Weights of a small mixture-of-experts language model, trained from scratch on English Wikipedia: 352 SwiGLU neurons an expert, 1 pick a token.
Below are experts of layer 4 (counted from 0) of a mixture-of-experts language model. Rows are named router (the router's row for the expert), down (a neuron's output weights, with its number) and show model dimensions 64-127. Each number is 50 + 12 x the weight over its row's rms, rounded and kept within 0 to 99.
Before each expert's rows: "raises" lists some tokens whose logits its average output raises strongly, later layers aside. This comes from a sample of Wikipedia text that the model never trained on.

# expert 8
raises: " or", "-", "\n", " (", "\n\n", ","
router:47 42 47 30 27 65 65 70 63 40 36 49 48 49 63 64 42 57 56 56 65 46 47 53 56 69 75 54 52 32 44 66 61 57 67 35 43 41 62 20 20 49 51 38 51 52 22 72 36 40 51 26 33 54 51 51 49 41 67 38 59 63 33 42
down0:41 44 54 80 52 37 45 54 47 54 69 50 53 41 50 37 63 42 53 53 74 49 31 51 48 64 38 58 66 66 65 65 36 38 20 40 47 63 59 40 64 45 62 51 38 58 42 56 69 63 52 56 34 41 38 42 41 70 40 71 67 60 69 33
down1:57 67 32 71 53 55 29 38 54 45 34 52 58 57 61 38 45 68 15 47 60 36 57 31 68 44 45 53 40 60 21 50 49 46 32 15 55 23 47 52 62 44 53 63 53 35 19 52 57 41 49 50 88 53 45 14 62 54 38 59 38 53 50 55
down2:45 60 53 43 49 56 56 46 34 47 51 39 52 48 54 61 58 35 39 51 61 47 56 44 43 56 50 38 43 84 39 54 48 59 60 62 63 38 58 52 63 60 49 52 33 45 57 59 62 39 54 43 31 39 41 51 41 55 51 49 29 68 73 70
down3:64 52 67 59 57 51 45 46 52 40 68 56 70 40 36 49 74 46 47 77 51 66 43 41 53 61 67 56 52 69 45 46 38 53 49 60 50 65 59 70 36 39 17 38 61 53 56 62 67 52 49 66 49 41 63 39 39 50 56 18 42 45 58 52
down4:39 39 67 67 55 57 33 30 59 55 46 75 43 44 28 34 39 57 50 61 55 54 44 41 50 39 45 52 47 43 44 71 54 58 46 53 56 36 39 39 33 57 54 51 53 37 56 57 34 59 73 68 66 54 50 60 52 51 30 65 39 53 66 33
down5:47 55 68 45 42 61 58 48 86 48 67 51 48 59 59 50 55 60 42 56 25 50 38 53 37 43 38 63 66 27 48 51 43 64 57 44 52 32 51 48 45 38 63 51 73 58 30 51 46 40 65 53 45 65 61 65 54 30 47 50 26 49 57 45

# expert 9
raises: " (", ",", ";", "-", " and"
router:53 49 52 57 44 57 37 61 31 56 43 18 45 36 37 63 35 40 60 64 43 58 62 78 59 63 54 54 59 57 43 60 61 46 43 47 24 48 68 41 35 49 21 50 45 39 46 40 60 69 32 40 44 46 47 26 35 40 59 66 54 42 63 54
down0:49 47 52 63 24 32 59 56 36 47 43 53 50 54 66 43 45 62 49 46 50 26 46 39 65 52 53 59 52 42 49 83 51 59 67 60 55 56 55 48 43 43 50 44 43 31 76 31 45 79 69 57 57 51 54 45 30 53 64 53 34 56 41 43
down1:35 60 59 35 43 40 49 57 62 41 38 48 41 53 61 69 66 63 67 46 56 39 58 74 52 53 46 52 53 75 59 62 40 32 44 77 46 41 45 38 74 37 44 42 46 32 51 66 44 44 48 43 37 53 44 74 63 55 55 46 55 31 20 54
down2:32 55 34 48 51 70 46 45 57 78 55 57 46 49 58 35 60 54 39 39 60 57 29 28 63 51 51 57 43 75 36 31 66 31 41 77 53 31 35 39 57 53 42 65 55 47 42 56 42 49 44 60 30 37 51 52 55 37 74 65 50 51 59 46
down3:61 41 49 57 60 33 39 49 54 46 51 53 81 55 22 47 53 38 82 42 63 69 40 59 49 52 43 39 49 44 58 51 40 57 59 50 39 44 42 57 36 70 49 44 60 56 51 43 55 60 43 31 44 68 47 30 41 53 69 49 28 53 31 70
down4:52 64 55 35 42 60 38 42 44 71 53 46 66 50 17 60 38 59 60 43 67 53 66 73 49 46 42 57 49 48 51 63 45 54 66 53 59 55 33 57 57 37 47 58 52 58 30 59 64 63 40 51 59 64 53 39 47 56 64 34 81 53 67 53
down5:33 46 34 56 35 46 50 63 42 62 60 55 53 55 57 38 53 35 35 48 48 46 34 48 60 51 46 66 48 39 54 45 57 56 48 56 70 59 52 50 72 38 50 69 56 42 56 62 48 51 47 30 38 45 66 48 41 76 51 45 60 71 46 52

# expert 4
raises: "is", "i", "ar", "or", "am", "ig"
router:49 52 54 58 43 54 33 39 53 53 29 27 49 44 48 74 34 56 65 79 35 68 57 64 72 47 49 52 54 45 29 44 70 58 49 64 21 37 59 48 40 54 40 41 55 46 43 50 57 85 45 33 42 45 57 51 38 44 60 54 62 40 65 35
down0:57 65 63 39 52 59 34 54 50 41 53 54 62 47 54 54 35 43 22 64 64 48 62 60 48 60 51 38 53 41 53 53 45 56 30 69 56 49 34 55 51 29 61 42 43 45 46 42 41 39 45 63 47 51 71 47 36 70 15 63 28 65 61 42
down1:40 51 68 55 64 44 27 61 33 43 71 40 62 56 53 58 40 42 69 62 35 52 41 57 59 30 59 57 40 67 65 43 33 34 55 75 42 34 59 54 61 47 61 61 35 66 40 34 56 52 41 58 70 37 57 57 55 44 59 47 55 58 63 41
down2:43 68 53 61 48 43 27 63 76 59 66 67 39 73 69 39 38 38 53 36 44 67 52 66 37 49 45 55 50 78 45 40 52 63 61 61 54 56 67 53 61 51 63 45 46 42 33 63 32 37 62 44 52 56 56 41 42 65 54 53 45 65 61 40
down3:45 56 56 29 43 83 68 48 47 77 68 47 49 40 38 44 63 40 39 49 33 48 44 31 40 64 51 62 40 59 49 47 36 60 54 42 39 47 60 31 35 46 71 59 42 46 31 69 46 53 75 44 42 65 43 75 69 57 19 41 54 58 51 30
down4:40 57 50 72 49 46 56 40 57 57 38 37 44 61 55 42 53 38 36 44 40 51 63 45 54 69 53 37 57 46 42 41 55 46 36 57 43 25 49 41 54 29 58 65 58 53 20 26 47 38 48 78 61 60 41 36 55 44 52 35 71 79 48 52
down5:60 48 50 29 44 44 57 70 77 47 39 60 56 60 51 43 58 40 53 59 60 44 57 60 43 67 38 54 33 54 29 43 52 57 39 51 52 73 44 55 34 45 47 49 47 45 55 54 40 56 49 67 70 22 58 80 34 65 42 45 38 31 43 44

# expert 7
raises: "The", "====", "===", "-", "- A", "|"
router:55 31 54 43 57 34 72 52 43 53 55 35 62 49 59 48 42 50 50 47 23 74 65 48 46 53 36 53 63 31 40 58 55 43 52 47 40 56 49 46 59 32 42 50 74 36 58 54 42 36 51 56 22 51 44 49 40 28 52 48 45 47 53 24
down0:37 69 62 44 54 61 39 21 40 49 37 42 43 30 56 60 30 64 51 60 53 33 37 50 55 53 49 38 45 75 49 49 52 48 39 31 70 36 81 44 32 53 42 46 43 50 53 36 56 61 56 37 47 75 73 34 52 28 65 59 72 46 56 43
down1:34 45 62 38 48 43 70 66 49 40 52 28 46 47 40 54 76 50 60 57 49 43 55 66 44 43 57 54 36 53 64 47 41 64 30 43 57 48 34 48 55 50 39 55 63 32 46 30 50 57 37 42 25 55 63 37 42 48 64 41 44 34 19 58
down2:44 66 58 61 40 50 48 46 56 80 42 50 37 48 45 49 36 59 50 49 39 45 44 40 47 63 58 51 58 46 41 22 52 26 36 42 58 71 33 30 79 64 56 70 44 25 61 59 36 64 63 39 47 49 74 55 44 51 50 38 22 54 51 53
down3:57 47 63 55 33 51 39 50 59 28 28 49 42 50 61 48 22 39 43 54 52 52 31 76 41 56 61 51 42 51 53 59 63 47 55 50 24 38 43 47 61 45 29 44 39 45 42 65 56 61 57 48 33 57 49 55 48 49 50 39 45 59 77 39
down4:43 45 56 53 51 36 52 40 37 49 35 29 65 41 48 40 72 79 50 49 73 50 63 30 42 48 64 55 39 54 58 45 41 55 50 73 33 49 39 44 46 51 40 59 48 49 35 50 35 42 44 53 55 27 41 64 54 58 51 19 04 54 38 55
down5:66 30 55 53 37 81 55 66 42 66 46 37 53 35 29 44 63 22 67 57 44 56 59 46 41 73 62 50 54 47 41 43 49 51 34 71 60 46 61 61 57 42 31 44 52 44 65 66 45 71 63 45 50 41 39 44 58 40 62 44 45 55 41 68

# expert 1
raises: "-", "if", "ul"
router:48 39 64 40 54 44 49 24 58 35 51 31 50 51 74 68 43 49 63 53 42 52 35 53 49 54 43 60 65 66 44 49 64 66 63 56 54 42 62 46 30 50 38 21 58 53 48 62 37 49 39 64 50 35 62 58 52 53 56 35 63 58 65 41
down0:29 39 57 60 51 39 43 69 61 37 60 40 55 49 63 52 22 40 42 48 63 29 48 54 53 53 55 51 41 32 82 51 59 42 50 38 56 54 56 36 75 68 53 38 42 65 39 56 41 52 37 62 43 32 23 53 60 28 51 32 30 53 37 60
down1:71 49 77 59 59 40 65 36 51 49 58 59 50 66 29 38 63 45 31 58 56 43 40 45 56 37 68 40 44 55 57 43 44 54 58 68 35 22 78 59 46 47 38 59 43 55 56 62 53 51 26 45 59 42 52 35 66 40 65 64 59 56 42 57
down2:41 33 61 54 35 45 63 59 48 39 55 35 49 43 24 56 61 27 38 25 34 59 46 38 40 48 50 27 52 55 48 62 28 52 29 36 44 48 55 60 37 51 59 37 31 32 40 54 77 63 54 35 41 57 52 63 48 54 71 57 57 54 40 59
down3:55 38 41 74 37 55 45 55 41 23 33 36 54 62 33 63 45 35 48 45 52 42 53 46 46 85 44 63 53 36 46 54 43 69 61 50 35 42 66 43 45 48 62 50 44 33 56 49 51 60 44 52 35 40 39 62 72 33 44 51 60 49 54 44
down4:52 78 46 52 55 42 73 50 55 57 45 55 51 32 53 48 45 59 26 37 53 47 46 56 57 57 68 48 62 53 74 33 56 46 18 56 39 68 38 41 34 40 34 43 32 57 60 78 42 47 35 27 52 43 47 49 45 34 73 60 44 46 45 29
down5:58 68 63 52 77 52 50 61 70 41 30 30 40 59 44 49 56 58 48 61 50 38 33 65 68 47 55 44 41 37 45 23 53 40 30 60 25 53 37 51 32 67 45 66 62 56 48 55 37 50 51 51 37 17 39 55 67 53 58 23 27 47 62 68

# expert 6
raises: "-", ",", ".", "–", ";", " ("
router:44 48 60 45 37 49 42 41 41 32 41 28 62 56 57 70 38 47 53 55 43 65 49 52 65 63 66 54 45 34 53 63 61 68 62 51 20 58 87 35 39 50 27 39 50 32 58 51 50 60 47 46 33 44 44 45 53 39 63 53 63 56 33 45
down0:49 46 50 69 51 28 36 34 64 41 42 58 59 53 58 62 47 60 51 46 38 49 60 27 38 49 61 46 61 51 39 61 25 62 46 57 32 71 68 66 61 31 31 52 34 34 62 42 54 56 72 53 52 44 46 39 51 42 30 60 37 52 53 71
down1:53 34 44 47 61 53 46 13 48 56 58 51 57 60 74 57 16 33 25 39 76 49 30 41 47 68 46 62 74 36 32 42 45 38 51 46 55 65 60 54 58 39 45 39 49 38 54 56 49 46 45 50 76 39 71 46 25 62 65 61 46 33 62 40
down2:54 56 37 50 47 55 56 47 39 64 43 44 42 30 73 41 51 54 52 58 67 46 68 44 67 54 63 50 66 38 34 53 50 53 50 40 47 55 58 53 35 35 56 55 72 37 54 35 57 46 50 48 51 49 29 46 48 63 50 35 53 53 50 70
down3:43 54 64 41 36 73 57 49 55 51 64 49 55 38 54 58 76 50 68 54 62 58 53 57 56 62 48 40 46 45 59 39 53 59 64 46 67 60 58 55 50 49 53 56 64 52 48 59 54 51 54 38 27 43 54 49 52 58 39 40 64 53 44 68
down4:51 56 52 63 48 58 54 47 50 76 66 58 30 57 45 44 55 40 21 48 56 53 47 40 51 59 40 49 51 41 47 59 43 52 42 53 54 66 54 46 33 45 49 46 56 32 56 46 41 63 57 59 35 32 42 30 74 59 43 64 52 72 52 28
down5:43 53 35 47 44 59 39 58 45 49 47 86 40 36 40 43 34 52 63 29 60 59 53 40 33 66 33 59 63 33 47 59 50 60 42 62 51 43 48 44 65 45 52 61 36 40 42 78 58 54 48 61 54 63 53 55 39 42 31 71 28 52 44 51

# expert 3
raises: "-", " (", " ", " and", ".", ","
router:46 52 43 20 38 58 76 55 56 30 41 51 42 14 51 60 55 60 50 49 52 40 67 47 70 56 51 45 56 52 61 66 78 47 38 28 17 39 56 52 38 63 43 42 50 62 40 47 28 56 48 65 41 46 75 47 42 41 61 53 56 36 64 47
down0:54 44 53 50 41 62 66 63 45 48 67 49 52 41 41 22 28 44 30 49 53 57 55 40 36 46 38 51 49 57 52 50 58 49 53 42 42 50 27 58 36 43 53 51 47 29 76 69 43 52 45 44 37 40 41 71 41 32 38 46 41 45 73 43
down1:32 19 51 63 53 48 54 65 53 26 45 50 43 48 51 44 58 33 52 53 45 41 35 69 24 86 55 26 38 63 53 73 74 63 61 51 40 39 55 61 45 49 52 39 41 33 57 61 48 37 43 75 51 51 63 63 51 39 67 46 23 50 27 56
down2:51 34 40 56 66 67 60 53 40 68 66 46 68 53 44 52 51 38 63 54 37 51 46 34 55 46 39 52 46 61 43 42 46 50 34 49 61 53 39 39 58 38 52 61 50 53 63 61 65 37 64 57 64 64 25 41 40 59 49 59 50 56 58 37
down3:23 43 31 63 47 38 60 74 58 45 63 55 40 47 52 40 50 73 66 32 42 48 46 40 52 45 22 46 51 42 49 47 53 38 54 42 38 43 55 50 60 35 50 46 50 82 62 46 51 76 63 79 39 43 56 52 40 48 41 44 99 39 54 36
down4:52 55 53 56 46 36 61 53 53 58 58 17 56 69 27 52 68 57 57 57 51 63 66 67 62 49 66 56 46 48 44 65 57 46 62 57 81 53 56 71 52 59 58 33 60 43 48 56 47 50 47 53 56 36 58 71 66 45 61 65 63 58 52 60
down5:48 48 76 45 45 36 37 44 64 45 62 30 50 46 39 78 37 43 47 36 62 64 65 57 48 51 40 29 67 37 45 55 58 37 40 69 39 76 61 61 58 65 54 30 56 36 55 60 46 46 36 68 72 44 40 75 57 58 40 57 31 61 47 64